Below are experts of layer 2 (counted from 0) of a mixture-of-experts language model. Rows are named router (the router's row for the expert) and show model dimensions 0-95. Each number is 128 + 32 x the weight over its row's rms, rounded and kept within 0 to 255. Numbers have three digits each.
After each expert's rows: "comes after" lists some tokens at least twice as common just before its tokens as in all text; "comes before" lists some tokens at least twice as common just after its tokens as in all text. This comes from a sample of Wikipedia text that the model never trained on. Tokens count by the router's weight.

# expert 0
router:095138120068155143126176077048146114179129125052133131142138158085176154135113125149082147180093161121126125158158161159141160166132158154113190163147160132069180136116127114111141121160105081144110119163131105082167145181103124104132147081107136156129168097086072139178063104168112093139
comes after: " ", "202", "–", "200", "201", "199"
comes before: " |", "–", ",", ".", ")", ";"

# expert 22
router:057084117121146124188134113081111103115119089123126102097121084119143125127116118154097120213087168111075119104124143169147149156107108143106158173148139106129119165092086114110087083195107113185169115146142176123140145167132117069182106142092190188155144111102112183188098150121089096132
comes after: " the", " a", " The", "The", " as", "'s"
comes before: " of", " was", " in", "'s", " to", " for"

# expert 9
router:110097133047153125117129100107150138126100100156113115104087081123136156106110124149054201169119142151098117128147136163138123114157162115171129115212082092120147124135114142157069128181111157143198089159138172095147118160148172119138074108114183161172105083082107148151089126171070114097
comes after: ",", " he", " and", " He", " was", "."
comes before: " a", " the", " was", " to", " an", " also"

# expert 5
router:129105122124149134131153119110083037106137088125168199152074141079160158101085150131067212140069120096133144147142128141158132114082190170133128159171137117062198174105116113142113130140093084128136144124108150127127144155120109108124209092088116124173117091127143105115124128120117165183
comes after: " |", ",", " in", ":", " December", " October"
comes before: "201", "200", "1", "202", "199", "2"

# expert 1
router:068101150096142129123159121105120087117101137134148161120094083113130157107122155116052163195150144113090142090173159124105125166136159168121098148202164103152132131107125117114100074183105137162172094163158154129131172173135164120135149105067134159132147082100114224147126120182056098139
comes after: ".", ".\n\n", " is", "==\n", " by", ")."
comes before: "==", " The", " In", " He", "The", "In"

# expert 31
router:143145126107149175160165101094103113147117082112131137135067139055145152160107156132105155168123156110124151121174106125114099144141146101100169178142093104091140142130110121148137104177095063143168108157134188103128163168100178107091153039075156178192103090119115147145112129217100148148
comes after: "\n", ")\n", ".\n\n", ".\n", "4", "0"
comes before: "-", "=", "===", "|", "The", "=="

# expert 2
router:123074088094138126130130102101143105163116117076119114125138130107141187143114117155049122211086160134127148144155094153124115135091161151126162153128169108122182113084082074088135107188085120115130102166137138098160138147128151118117147100098139189136105099094061136199044157187094140138
comes after: " ", ".", "201", "200", " (", "198"
comes before: " |", "–", "%", " |\n", "5", "."

# expert 20
router:109141107115151126143141134105109139160106114133147146146104109085138139145117137113130176134124159076123153110206152142120097162151158134107158126142121127128117138083118142109074098164054075155118067172155183140117156209138132089095137035084147150136096060103060184131080132189098143125
comes after: " |\n", "\n", "\n\n", ")", " |\n\n", "|---|---|---|---|\n"
comes before: "|", " ", " Total", " No", " Year", "|---|---|---|\n"

# expert 3
router:119137097082174109149171096099154142170142112104124113125084160133148173139103089140085151168110144104107152111171168082103103140079145163125168140173155091064166106100093123117112126161115095150126104189135126143146151170076168095092135116094182165156121040084083134156066153184094114107
comes after: " |", "0", "1", " ", "2", "3"
comes before: " ", "0", " −", " —", " +", " century"

# expert 19
router:131144150065135138168186133083151113164129114105109150105142090082180170144083096120067129154081146124102137121130120104113104147110120135134156105142135100089154163092120108114144107214100119153164102180113208114095140160066152105176117107127144188159135087109059131134069130204114109141
comes after: " ", "|", "–", "°", " (", "′"
comes before: " |", ".", ",", "′", "%", "6"